From a checkpoint of a small mixture-of-experts model trained on Wikipedia: 4088 steps.
Below are experts of layer 3 (counted from 0) of a mixture-of-experts language model. Rows are named router (the router's row for the expert), down (a neuron's output weights, with its number) and show model dimensions 168-223. Each number is 500 + 25 x the weight over its row's rms, rounded and kept within 0 to 999. Numbers have three digits each.
After each expert's rows: "comes before" lists some tokens at least twice as common just after its tokens as in all text. This comes from a sample of Wikipedia text that the model never trained on. Tokens count by the router's weight.

# expert 7
router:500509503477495486495484504443509488518511489512493477460518472500536541467472486491475477541525534452514484511528520471550557517481489452550520512486525553482512489531
down0:509481536504492489458457524523481509533487499509510540546484489478482496494496514476487486525488480516514487488484489513560450527518481532499514455492457489498539505493
down1:510433486508499528501513538553482506494526471510470476417500475491505491515464423561499495508497533476481505495511529439457514452487504457493518475501462545464544466497
down2:448489504537505503541483498507514467533484523531509520468468496530480491513469510476501492482492494528490494501513489520453465525517528513483507496531493488484481486488
down3:510483455501523472526504501540499499497520466507523514498520579530514496525473512483469489483482468488514472543416545497540500504438540562502492478508471474544510519523
down4:491523534524515514535501520460503488488484442515475515471521461496480499527568519502499512501526520445474543513532528451498471485497505516521512482458550453518491495501
down5:502486513467519487472517480476545511501512521476518488528506501489490487536462482470539505500511463534526492490521506521528512476471549460521490551517470472507477527515
down6:528480476460458451442472475507509519473462492499487508538481488491481497496534514513505488499443525522489487508498496482509525494481533486458526482449490526521504532528
down7:513465522465512473462454525531463487482510528515505514464484523489465495518487488501531527503461520518475487545474471507455487489520517518490524488502546507541462482466
down8:553520518516505511496468489483541511466476507525485501497545469503536501538471470478493492457491520476524527478526538491488483527491482520522469525484474516501540504507
comes before: ",", " (", " of", "\n", " in", ".\n\n"

# expert 42
router:503491542478478505486459469539481533501497514467514548511510496469485473486492508468484532512534537500497518472498480509504458489483502480482458417492514566555523477492
down0:449515507554513475503481534507546507498489534455495551457507538523500501511480512496555439521486524457489491472482516480477526488470527473483509475511514528494519484489
down1:528468478495487552501483526484488493481508526491499523511509510542464485511502488542549487512496476525504504518483497463527488519514486493502509491469509497539499505543
down2:490476509536466489478467495499469495534481500503508516499517518509520505532513493483544458497543481419492532530488474516501515495534515525506501518507477502464552493472
down3:526511533491494493487500499521535535515520502519498534475502512522494468451459495458528496464521567487495486475505543525521491514493495490524473510512549470519483479538
down4:518497505507504484522487481474467486494499474539485504462490437532491438503502528511470496531468493564500448487496481458489474459499506508496515463478473531474511542545
down5:490502520434495533490463488479465484467471489486471497480529496492535505478522456484459509502542475533487469477520444505488494490470492547476513485497527536483475524465
down6:532442495467506520526515490486480485488488452532517513492514555491488526509500480500481461507518453448482489495577498495525497499486530429497521495494482488535505469529
down7:549499492465503521443499536482459511532519547494469493544517497509521464462499473507579505493491495467488499494489516491484512511532472480502487519487531517521518497508
down8:496488475498493480499470496497578520470492503513537473508512529536448481472505503477534476492511480511505484494533473514482507483478472491491477528536490522506497501460
comes before: " ", " \"", " The", " —", " A", " Released"

# expert 27
router:471554525510500493496456526458497469504468451506507534484499515500504547493479488509483484516506498459496486543502527461496464531479525425537497511467528441534517470482
down0:494485503498500511534459498518493519518509515510534560475505483482499515490508529503472549486519488478510510472469448508502541523541483501506521476496510493522541514480
down1:557509495496473515470504515489473498462508514477475473561452508509545475550525532504508468481467524477499513459488562512485445526515496493512470524476457506483517487516
down2:500513471488467541488477535544505521505495509519486515480528482518523528456512484538478532509557519489512548529498504525514505489482542515491538511482472459513545471475
down3:510506515509505476484481479510477489456518499485532463507515469459486518480498524519473525485536518483495472492501561503554484491500478488502444492438502493484490477512
down4:511496529466501538498531500504495498486515494477499512494469480450522515499536514462510526467481523507482475458500562531502495540507485526489527517466469535518478524447
down5:468488483481505510499484471483491522528465489522537489481516474523508504489476543542436530491555519485483488510484446488540534512435508470518500513506511520512504490510
down6:540479513518497446515491501508496509473547484505492519520483515487453515511480501477506508475493509466493481510515495510511511469508503485451500504484496539503520522531
down7:474501556516525481479501473494528458550545527465516497510540479442436507520473476469515531507504468540490473477440483496517471509472485544553487510541500500474494520472
down8:499478475475514492544468480512518488494459496506485497493507538464535492503495501485493491453490538481501527493487470477498483500516520464492515513494485472475449516512
comes before: " |", ".", ")", "–", "°", "′"

# expert 13
router:453474523515483529493508506535519539510461485493455490538514477490479543519496479502494513514506521532525485518437536468500456526505492490488488478469504497481545536521
down0:496487522500481430513527526488494496501466536548503495507509552474509500442508475509507490492529496480518504486487449524487524486498553515473456507509503514531485493474
down1:511507545481530497462514484427505483447478500484549488518499502495446532482499495483514499480527558477471513503509471518478518468495510552515492495476471496549509502505
down2:488477564468476483502508532533458499475446495489482557521487517439480476513536503474520505496503459542505477517522531490520511451480502469503514527482551515485524501523
down3:515497435514485478504490527549543504479511490462528506446504471496501506554554521515506525523495471489502492493487529496484522447481544514499500479473513504517484481512
down4:489498543519488495474505498510520521496504522516504506482546478514560530450480544504535502468486526495523466513503524473510519496503510485459472464503505496527457516539
down5:485511478511508466482484465546511539500504480480523496504464464533502515519513530503482545464493509538527522508517544451494477508498541470517534493473547499507484535490
down6:525491496494495477467482489494507480497473498511482487545485563503509505473492495505516472493495497458549509483480517551504521544511486500543527532498480470509486467498
down7:494465552489526499489498528544486510506478486529472485522513496497500441512479470524450483488518519529480520515500524534496480491544494516515459513497470542518584524492
down8:481464507527509541471496504468475505494532510470483494488445542485523477500521491500498509493515496479511517483499521481537491513477505529494565500500473482522520541557
comes before: " the", " and", " which", " a", " he", " but"

# expert 28
router:464465525522504539521458535499568494485501460516497499457486484524446473469499510498509493559545460473525515514460479476530500490483456523478516487476491509515537522479
down0:485505528501482453503479468477484482443502504502477458490469527528555527510480479507464542473477492505483497479493498512498488492540456551480471546478486497463479535477
down1:505486481491573473536480484523513489522517482540518516461507494546486484442472504451485515485475506481489470515487504509527437477501501493468555488433521523472511543471
down2:515519480571481493522472463500504507490474467496469446514523479499510482519480532550481522479516505508517495479539550500504471503520543542543480484459502489489463472508
down3:465514490492476462478497478523523499490467466480503470542506532500541503516499471510483460535444516500495478496533512537497539457550496500496526501501508520489510546534
down4:425478489497529511557461482504516533499488491491483510455455494484486477502483527513540509482504540494486483507520476531536509518506489489528502496462474484508511532504
down5:483459501507543479490493504504494485530542478508525485452513498516533484544474478511555481486462519503486497519493505487494441480528455539520520488486518477518451509461
down6:519498477511541497519487492516503467502520492533482483466522523492468490487475508537467534491507484458487451472517543481535498503507524499500523519511482493567496517536
down7:532496488547482492497531498543480532497531472474475534506502481472475497520481581496458519481497453518495523570463531503532493496456537491504470475529495526574497481479
down8:499433506481480469512515469522527471514510483518482453499548558476491506499472489490520506533472510484500497481477492532480523547524517485485518526530482544477493510504
comes before: ",", "\n", ".", " (", " and", " in"

# expert 95
router:511511488493505533467530484495458513528451527484473473488499526486507478529489467557508504549502485502480496544488517519504529527483521437532513525525443464512496469486
down0:537443532481499492476521476505501490508493479540499493467506537481475491516511508483487447510473530459510510506493495506472527488496505459478558538507504499505529494476
down1:513518467502539503473487457507443474511479493465507483550484508493469525535473507499498509458512438459471478503491475464488514492524515492498533514476503493507501524493
down2:510446459531507491499499473528502527478466526454462484475475452522537494482497504522505483468490529452452516526489505489467520472524481485489494539486527509485504466522
down3:487495424478511486545452520479529526508482512542510533524509473526518558496477521540496482485525496497512528485474530527515507495506524529480515521523486505476487507474
down4:465492474537499514498457491525496492494500482495509495489480469531454479467529520511472497512535491478521480463496505513530498456508484479489535507525484511506522531483
down5:461510541474484480495507481512468483484508470531546469522520554471536498509488479430483504465484519480474522469515510501485511497504521503526551517499504477480468545530
down6:496525503528486523537506517501494480510526493496481530522461510515480496461504535476484517488532485465491536477508494469457519478487534478481514512496484480509463485489
down7:462504513491476491530544497514500485517507496518525470482492531478505510529469516522507493524480536515508474512500525496513505510505468505514547539515505568511517460459
down8:532475509494519500550470537499501547513512465508470492522531488497484537483522476489515505454487502527518510496523498502503494526459506457470457473483497456517550512516
comes before: " |", ".", " |\n", "–", "1", "0"

# expert 15
router:527524501488487511497543502529452517540463461504506494517531501486457499477506440538450474509527481479515530457474523521501506524503531531494514496474527485443536537496
down0:516549519481528493500521502537503501515493491533495546451462491509539512487458463523481486488494467509478525506419503495505520490518508492514509495512495508489443516469
down1:480489470506555504505511481512525507515534522558507486552538557473480462489498503464495557548511460508518510476502529476528481483504517528468539468453543479493518506452
down2:510527489464505440488445520511502501495525477467488564497501510488470517505524483516491549483510459479471486525537461471537531492481509520515499477524524486500473474467
down3:490480467536511504511496483480473490514492468493471489513528530492480476511504469542518519488491496581480547480549484425497451515490477470521541476473477544480521525490
down4:501492519484483502456471522493452479475510517532479480537509551522497519499479511526505481523491511543510522569520472494518500509496519474480519481491552519544491513521
down5:462497517477520506519498500483454481486485480479490477494516493484517488481539481504508472483500477511517481501426505520511495520518503483533504475521541488500533507483
down6:521479479531500518545504529490524478502492511512512502479481459520493517522498473514512492519522479500529491539465424517516529534526445473496499487537509499547478472483
down7:457464522498508492508491487511511483508480472539517482469491455517489472467498516498488498467545497531463477463532494473507494498536484458535481504519486528473486530512
down8:498488486520507462501494465496548449499533482534546508517558503453489511480536520530501506490475549495495526468492510521465518485518513506550514516502494477542544488493
comes before: " the", " ", " a", " his", " New", " their"

# expert 68
router:517465521492498510485535501521509515499454474470514451475484501529462534469523476475487489523541509481553511516483526479511478494521495495518506470476508483518551521525
down0:507460492523509480511459531496515518478525499470529474526499522487489521451485490479510494521483496543483561490479517477494539517507520501463488532520511464512508538528
down1:475536500470497503496470483515508484495499520519504489564473520509529520515524547528519496500457486505472458528466470481518520512513486546490510514492478537531456442504
down2:512498499480500537524522489481510508489478485500490449488476514501524489529458478469501514542506503581520509483537552480556450491529495476513449465512495506545503516478
down3:522475508516502530538489512504489500476463490477488542492530502447497532466506498547512467492512483475473453500483543523468489508502500490519468522524497485515477497537
down4:508504496488491509508478502545492519473525505510521527489520493545496487539492485516483547487499529524488485497516523507483486530499517534475482485485480490517543517487
down5:527503450527461502517538497512483493515524495463520536430543477490517517488511488489484491538493483526515457555483486498472463479513508495472535485494497488498485498491
down6:486460512475477494507485469525541515538478513543479514512500516485523490516542500465479503492486476516492525513469498484493528509531502485495491542497462532520532473483
down7:516500464489518477476475527479505492480495506509520580508465498480513518492523485488522523440430524437511528502508523490499534501510539521467470486489529460478455464519
down8:453512459511514525481498478510501475451488469495513497527516507460490514549462539494523525491475499536537478479506497488532448521482467528486505483504519475479478497490
comes before: " and", " was", " the", " he", " which", " is"

# expert 0
router:524452515507487566555509492493487528504489547476473488522501480511516517455557488529463513472504543508515546447546509491499479558522475450483510469474501489535528485510
down0:516468489530485509437550503546464513547484496481470498499521513533490497525522503492465494495511511493499490537535512427509430521503491470555510493516500486532521526488
down1:542503502534496448534490495466535492476525464460478497522488515422490543502506539486518519495497501500571523555486512469530510505499557484493545474534485560534461514499
down2:518513487496498505523466471462538524450476513509481467558465469508482510513508508511507508498510528524460465486516493481521477502481495556497499474536504508505478519543
down3:511543493503494523502472531514489490540522514525514521529474544452551492468466469487495505477501504524482539450449470527474524506511473522483479492496442535487473493480
down4:524544457520513533504470491501522500542502509519489504505479470503546517483485514517481503467465525517503547538432483494478499494507491506469527494498522491521522430537
down5:495499455449477520507498497456516501484503488502433501547508515505455542517495493505455510521489516474536497507506463441490546515531488459510467488510508491535503515510
down6:512506492493514515508469473471469507500515485487490512459488473486506480517497491552506537485496520517474500533480489491502474487471506493474497517522483533513498516491
down7:488479504510502566548534505515503532482512494480511484495548466501499512515530462495478477496522551536523522473514511528500495538531475492480501512479491506524522505510
down8:491517517504504474487468512538513492487453476531520501438534515489501524494493516467487516507484508514461483488505527486468480508480502510510490439496550516497497553523
comes before: " The", " He", " In", " It", "==", " This"

# expert 35
router:472528494509487493465494455463510525490514526542515528541524468533534523475471527453514512543448497488467489486469551511442500465510493514491530516539491524502530545518
down0:511501478468472442459474498456520506480503478466503548525496507494499437497467509491454524485474501504492516490525502458484450496526515489503510510487452514462536521517
down1:478514460516490464482498506459521505468511525545530480530490472511510495544485493496502517461488486433476518539511497502541467517498537554507534561474506493448505549526
down2:460491491485531518422490501486472541510528503482526548495502514533544496485469515489531522493496537482446498431517530508490483501506507450523482495508518542521526545573
down3:489515503493514459481463496556522504466512510460520554491493518484494482434479508499500472478542505496494508489458517523532493441514471507510521496538491501499533508523
down4:503487458530537499483512474485515524516494525494543474483510484498474530482468504489504474590480545523480549494507528554502516503502497455530507488492498526526493534540
down5:469507500520498524507499523527499512502489496477483473486479517453516477497556537520511491505500462463513528537542498483526464480527484492509517530514484488509491484529
down6:515513533472487528556494553488472553524502498493519458473500502518543504479501460492506511507502529462487505532458539511530528497494512517525519511487470503514503474515
down7:503494505506487463501532503472467464507559505564514515528495483475503469507516522514529498476488500499521539507534467555457499485530530511479472489473547530494500566534
down8:495476474538465453520504509486479506502539500541517512525513506515524553467470478512503481486472510522506503439469534544535469529496492496472490487560494511511436479463
comes before: " ", " Party", " Year", " Team", " No", " Pos"

# expert 26
router:505468478481524481520486477530474478455511499508480466461529495515524507535507507502468488489473510477514500504509527518552519517500510485489543480498484525485512517525
down0:490501441444508541495496486437485522482505497472493471482508505514522483521492507455521512497529499448535467495486491502522479558508475486483530484510486483506544519529
down1:503451518491492527464535498501500502471500532453532517501485449474465520494493457527461498490556493559510483525514501486532482493488475517522505470506478517500509492482
down2:519493577486467500496467505454497503505508481524521472463483512478525479455484464528475433492477550511532532469506511526509527526509493527482519511503476489513507508524
down3:478544522512506497507492513482482524486524500562482447509493501521521535478505509477505513503462500488458539497504538511487506484517572501525508485519551505512443482521
down4:512480493541486531493501494544466530498516524540527514509517487488519479465512496522529513496502537478465524503536493503509501490478487492463462502506527531517490479552
down5:511482504496479504552486478499499473519493488474517428478521473523490491459480508523489459517478515491494496501498513502535502497495525457485511469481493484497560518480
down6:447529510513525469493488478498515494526495462470503479490519479515498498484468480492490478467513506501513506512537537505480525536557478507480527478444507507494466541511
down7:471521521493489541489513568487518496478500490506491533470505526536508489514481594519522529521464520532456474507530487494534504540492511503525502460533504491523467500522
down8:517491530478466518526490532495510508512456479528475512500560513474526469488515491496477460476496500475524523466497482482541442519504472567538521515523481516513528508495
comes before: ",", " of", ".", " in", "==\n", " and"

# expert 81
router:512463550457483540505509476514484525492490539532507508511527484514477464464494517519482509518484506482517500435524489517547474523520540437488489498506545478514519524505
down0:458506494520502538491553444494489464501521505514487495495533482516494494552511511516480505478481540522533511533527484449505511481534574558493492483481517483527490517470
down1:509492521446523523509540495500531465501457517471473509501530493490523502506494552491491487572501495502489514478495474498488509480501491484488530488513468498468495537498
down2:516501543528500522482484550531446484475488494488462495527497527507508519470481522496507515516496555521494499520477540492550512490494537508512528527465538484468571483506
down3:534501559480527472507492538537473513487503513486473506536525489516502482476507502483491509479516527494512528465473481498472459504516484510514520547479548506517559496512
down4:465500521502450530512498528495489536531469497546498456493440487480438523488528496476499515496450464526475507490497553494493472495474512500491528504523486455456522507482
down5:519511535544541578491482501504474530465494465524467514522498471501514488469513483505476528524499497491510463493485488481500468542476561494510492504451504523533484502494
down6:507476479501518503505508547512555577498484485514490529481491525474462471513514462506522480468485484502513470506488469480478482485531505498499493510522544474474490452457
down7:487487495514493530463479476509461520526503478532550462507503520533524459479483523457496481495471536451485504492461524483495454489516522489498515544471494486528485509500
down8:547464494547467501472490509490494499498488471459471531538539496498529431454508541497528500507497525501525483468479525514455449483521492516547497480524518502524501496526
comes before: " ", " —", " −", " +", " L", " W"

# expert 78
router:523477568516484466496501540488484516532464514480505497470513476470509547489520523510500445529541476463485512513481511459531477503484539490479449495495503508504543521501
down0:531515470528516472462470448497521507497498551499486473473513509501490511525478539468506470535507525460468512523515483525504482494493525508580511553491553505504503505508
down1:514473512498478501507465492498539511501483510531498507516491473472521546504517534524527477506486490440501481468484476490498522494465513498473434481524490506485516490482
down2:535509555498480471462524526509500503486480512521504520525485485557495449485480514487537516475514526513515549496505493519467493498527477505463477477509483491507506464505
down3:482495490547454507504499508468485487492510492530494497457518499505487491501485446539490478475498512461520547484489500503465488508507505535483544529463470488522540501531
down4:499500481468514488487515499520520489466476455443503472492507538462506529499545487492509475535501460471506492496498510455532566531466498507489502486463483505500462477538
down5:537524478503489534463513529480472529468516482531541540451522480503514529474535496500507438546505507479465507521502473500555476517511500517483494536500505487484531477502
down6:475515492471490534485519487525467491482497495537508488530500539512494488507483477448502511509508520512464484537501504448534460538520471476554526491528472510497442518486
down7:490507538487438481511461541478524519538506465535504467537504529514460503501450498494470501513522473467477473517524529492507513478495505499520541512504507472507541510514
down8:510543495537471473552494518526525477524528508523511519468530470496480482512476469514534464544482488476464513488525505494506455494519493455511487529485553504506477492494
comes before: ",", " |", "\n", " (", " and", " City"

# expert 23
router:513498482498472493508482483498464479446507516521473470561499493540517490527509528484480510500474542515523443511506534490512512518520484494451519485491494571539495568489
down0:520540496488500525531495516502500502502484487504484523453460539512567477495479559505512505466493529492489501483452469491502448515491518492492477499499554441527511460451
down1:529503501475488491576494486512487515519524524467451476553525465527508503515487483497507517501471488495493463469450475507454484466460514518494509510475486514490516499542
down2:489527475538461484515507486499505523527552527523513506480518529463537514442489482491525479514504547508478499518470465540499463463527502492541531465498502460496493521516
down3:478461496496530483511516533437467491510474487488505478533531466498465465496475489530490502499500539538493528495534514506494517493512519481499498490500534454553525506448
down4:515478499496501461475516481491481528514519514559473483510556503510477530537477509527521535510541503514501496531483504519464455542531455505502496517504503490521520492482
down5:525495500486527535477501526489477465495507518500497499508476510505484447529486493471469550497550497503516517493508507476464484502463486515461494485507555535497544466518
down6:510495490530489493499498486494495503511444539515499447479470503470525527502479499472508531521510488489555449495475468545484514493524499516520494469494478494542503527535
down7:494585493472488507497475478489543495481478522524510519529446532493517488499503467490486510537459455524480519491490539527506479495508488477496530506499497496510495499525
down8:478558533515520493542520496485524466468526502514518515477524486490512528505488476475538501495490500480496498521509510448471520510516527510481442509494496473517475451494
comes before: " The", " and", " In", " He", " It", " but"

# expert 91
router:484485467505498487533475530482509509512530485497517469475499501515524496529527474510445485449463505476533515518471478509545529511506537488470528500463497491507496503521
down0:501426500494539487500494499508460472472456515497506501487526509475492526488488485490498461506490514515494464483509525518525490512496522518505517491513496536540477502494
down1:503472495510486479495523473477504504487524512485516537526518488533503528480507470513539513513566514516521529510528463531530493542469498526498501540485520514549498506504
down2:476508483486495524482498480458460499481489482472497493491482485440529463472502505513468502534511501552487481486453527497558494545532501540475460495578499494547517500499
down3:482460489527512471508512518438475509495508508527503520524467464498524544487503551485544541456469488544490503438513475480526476500503531481530484502490476485502474497531
down4:496475474499488518473462455519504491491526460517526477578500533466486468476472492494452470480534492461490527488479495500507476506510479470473544481473488519544528497522
down5:512505477484531535482471498506485457516490501476498483486560488505492475516463480459443468469489455518505521492503503490501496511526520541466554489546514550494561490514
down6:479470450504499509508483510526499525514464463484478456556534476515509497482489509497448512474496468479494488483510530494588471512485510480509505484473479462507492510524
down7:513495522538500455544470471469473490477530461502496532479484514506464518495501478514512502506512489503506531509522508517491492486452499471487512528503493528517530492505
down8:482531520519458479541471530488458506497517470519492500478478492531482511512510522482496478511482519500490519534485508489477491484512532478496480521500516541508472488507
comes before: " of", ",", " in", ".", " and", ".\n\n"

# expert 32
router:508477516514482492477550527514527510479479494464474549492493458472492554544519503461547500516542532527522510497527503482504480515510471535496510487473530517506468497498
down0:505518452502509476455485540497515470519556495511491524483485572472507520516511503511536455490481523465522514508520531524491443514508503497465542490496523489529487468475
down1:491486487496481508442515551487489513494496518483520493480476490463497488505513497491522514516494507498468465500530520521485489509517514454531435501523466533554473485504
down2:474519558515517458503479551525470537480493506493484519508535424468508477525483481532505467481506503498505524509447495514510467483511521478500465518486500484533493533532
down3:490518531511486477504542491490509470498494491529492523490484500523520481504482550484470516506513512470487489527494442484519463492495530483529456514487525553526473529500
down4:529462531509496487503514475486476455502484498481543493493493471494512505457482478458478491463491467515548525518486533542505496542486523488476473506503503504505540523489
down5:479474509521517524503454499513463506513487486547485510502488504468517489450536516531553545475494504535505499496477498532486546515511542496510480546501510441533498513507
down6:524481506504503483541506521543516538491471523456473450501506476533502481498484486487480491512537528503498483466495464517529555513512500470490460527497508505514522520510
down7:534499499515461498478450469505530470486458494530525479573471488524533503461514503497530492501436543500522500500479563520526491501526489530516505494517476516492504499511
down8:503489502530494473491495537510526517501475487508509518527525511490469494500522487509511515488487489470498523509523453508463510489476490478486505497483524513484517500548
comes before: " and", " the", " which", " but", " he", " a"

# expert 66
router:514479509522477497474512504490499446521479494452496472513503483527533469520522502530468500524506520516459482502518510547497523500527501536501499492515490475489538471531
down0:518458525537513511533457510471518511528509540523488482493494514530481452530506499562486511513504522478500480455479496490496514491546541418481485519505536551497513483500
down1:503519501547457511460506461518513503492506513499524468504462487498517508520497507493515490461490499524487473507488470479515484493457509489504511468458483488472536513463
down2:524508509476489547523494497486506530535501457487498514487485546504570534455512496535507513499475510556545478502499483483518513545535487473497511549444467516527466470488
down3:522463507468521530566435451486545493460487448480488495548524476500500480489503545533460536525440564479504494480485520496519496486498502490502497491474486518499468495489
down4:525481550488484502531484481525504514507464476508502498494471542497479505536514491517463508530498516498496504539481451495537517505480522530441514498519523521526474583476
down5:492538470515520449530504498545490468495479425501519475482486468486482541503472515504531539530532495497552508497470487483504493466488492532499489523463516488527499511434
down6:497481490475469499500528493508467523482507543536486507499520498489496506476494497477523490493538445522512489470494536492498503562500499499470512509486468530483465514514
down7:479510520433525502500486484534495485500552499476436480520506491500500517496495496506503531456466535484497487522493496462505513474540513526493542496490516513501505496505
down8:475474558510532499486504491471490492442479472510489538492516491546521570503463480483511490509473491520476497525504469455524512520478522491526492536500549476508451483487
comes before: "==", "The", "===", "In", "|", "-"

# expert 10
router:502504494495485519446518451518476519509498513513474491524501517534442499472531530509519535536487467487502512519493517487516479507526486474482496477505500472508516460508
down0:520468481487487535528481459491476489504510470514471460532489465483504442520545508482469502487503494513513519566487513510482480479442493496485479500483490535554510516531
down1:474485464467511489479546486491498517510525517507554525505470509482529540554504463471488510467495496504484504493562505502497510551470522553463533530477505522501467510494
down2:486501516462500525541504475521502497486513525516519472507482480469466506494520534506517457518490529492530525499497474497492494482532485450487470490534511530434464518501
down3:472479493525474508481468528513440480469507529477492514470500526499539521508505517505500501499530498493489483491478516478492477471505455505509534438525527486525500498491
down4:498456488479483473483496498449505517511510517509505465531507495507499501461504504511456447441518490529473487526486496509512530541502487479468499511513445522513515548483
down5:506467470490501519529502475472438527489471515494508492558517524472500490483511483522529551477471508525500500460476514492530511487484496472516473516527513508515521516471
down6:508443492505496481494465475491564490487489473497489476545498494442518531499491450499529509523506491514494482478501535468529538519531480502507498509497492494472522537497
down7:506491512459523498517470486529491455501508492500488453526506478503477483461455546514497491496489522500516514489528460489542475505488508509487532503523495500519531490474
down8:520505493469499496472498551506483461542521504487470508491439504482491503476520513510484516517504514512479468504502489458509511477472502459472524521525557540506498521482
comes before: " ", " Born", " •", " \"", " The", " Country"

# expert 84
router:522535518521513506519495515514477510481546492510478516474463501487523570541533495502514431505491472514485543498471517530475485494503531489522536480490494478503512477498
down0:492498482478499525512522484500508513481483507525503489517479517503519526533510532498522486486486476479497519466482531488485503496469492464477476488485467523514523497496
down1:551497502524507484457546462503519523498506489533508503508531467526506473470521522498557548509507499516524524493452479515519538524512496490494482517468544523531471502464
down2:516442461506465532485482501483480549541443498495531485493489489494507491495491492500484531433535531503509505547495484524499510519502507473464511452507516532508541485463
down3:515493453485489490503470498501514474496489494515498555536483502490524566532515513502485469496495510515486487512516502483487558500501475511500520482538506512476520484501
down4:502501498483473460496461485444521455438496445466470542515535514505506461510488484507487507503511510515495509448508519496488504468496504529556518465492479461510558506520
down5:513516460529481490467495526491470526501480538463555486476503513543485477448481507496525532506525487483514504518494459512529495487491506540474490477499506445504564544478
down6:526481496511516465525494520471504519505507478502506502484527521563522491482507457489516519482488532514485515519540454518493446531501478526462545501521512525463492489497
down7:502518491521463489499470497498480493512495497524484516535486462513492462474503483465469521550488475510459503510495464515541521507538522493474521480501452496481527510533
down8:483489482523479544517518526484562496457547498526480524479502501504483476502542484527450510528513523487520498514484492481517530469500521492515511514543552551536497512447
comes before: " |", ",", ".", "th", "–", " |\n"

# expert 92
router:503504482464510529526480496484449528440519515531470519487512497514522492547546502526471467492438583466461475515532507497501528507485532521521549492528497518470510521515
down0:468492542493487481499492492540484506495525468487514490472489501520520536485499541484463530496484521464441527525522492454495484539501518504514522523488528529530496501515
down1:502527501511492480481492467525495522506448511498498482470493505482544485510526489521499484481515509472513541502485487504515476495486479521508500526483494536452495515505
down2:481487497555503503484499553503501506503500455521536525503467475449499503516519486509468560485472505477508524492506493513447445473460499485502482540521459462507519491490
down3:515494489499522525498423475471484509486505517456522480488502469498493502480478465527466523493452490536519497472486522533509493482532448500490520492493493462517498509467
down4:479511519528495494512509490486470483508472527559477481474509494489475517441467537502503501464555486465507523511518482478490489452490542478541479535468479485509526537527
down5:508442504476517486470530555518538513491490511496501484559561475528478486503461478531495509496537506470526526550488523491497516507485487547444520477462512466472485494529
down6:512500480503523510519469518535494493454516485506460539513490522479519458499550519469527443503525524498519499489481488521515517489548476504528516513561502493472520491517
down7:498489469542520492515482529500480552484503447525494544458524515494512489512513494502474490561508575475538461510520515533526506505492485493502481423495523548492505512505
down8:479493516539480525474510481520500501459496518479520514469539475548497470522527512494464495513519472510496448463522527497505445495510516489509499515517477440506505492498
comes before: " |", " |\n", " of", ";", "\n", ":"

# expert 79
router:537510499469519495556489528497470491488501471510469481458498446530532552522487528484448476482474482516474457491493512532502539495520519495501506478481471526517504510496
down0:479506517535490464476501502506512501498455492467511516499511493538484517503505452505501483534554497472470516489506476507503482524513531494517475491485499492487489535459
down1:480455447536520493510461510453494489516493492522487514495489468499478498495505512518477508476476521475514475512481490519527531523483498527526482486455485497556515544536
down2:510466492466489483489499547525460474464501488533517528499525494506501497477487445474497482457516469466485481467503516483498475508514516467513516477473497509501489503532
down3:490509480491510481497483488476490499501557476504533509516508531499483481506493500551464506528471511498513507497503521505497524496478524509430502478511500504558534547488
down4:518508489475514518490509514502535534475479549473482483580507490512445463490519530564499527529463486503497550496505484536512507507464504533483525498464454529522512549559
down5:488473502509508459533535486477505497478488486475517495473484479515509498523496511500521490498540499542522476461488456493462493498521526481492491519495461491533493475490
down6:517465468494479495509498465561485467482506529510480491467500469521508501546498514527503492488472491492506504500475494490542449484471503525470488505470506504545503524531
down7:523435490493446504471508480519491523478470537457525486517522513492541486471531519533507529513521489543467523458496526480498524513515489501527474469537505451512482523533
down8:493501475463489516520485517516529491497531489506509510493504502490471506489466500527536505482538493528497496496494509496558477482545455529495508446533489487504491522464
comes before: ",", " of", " and", ".", " in", ".\n\n"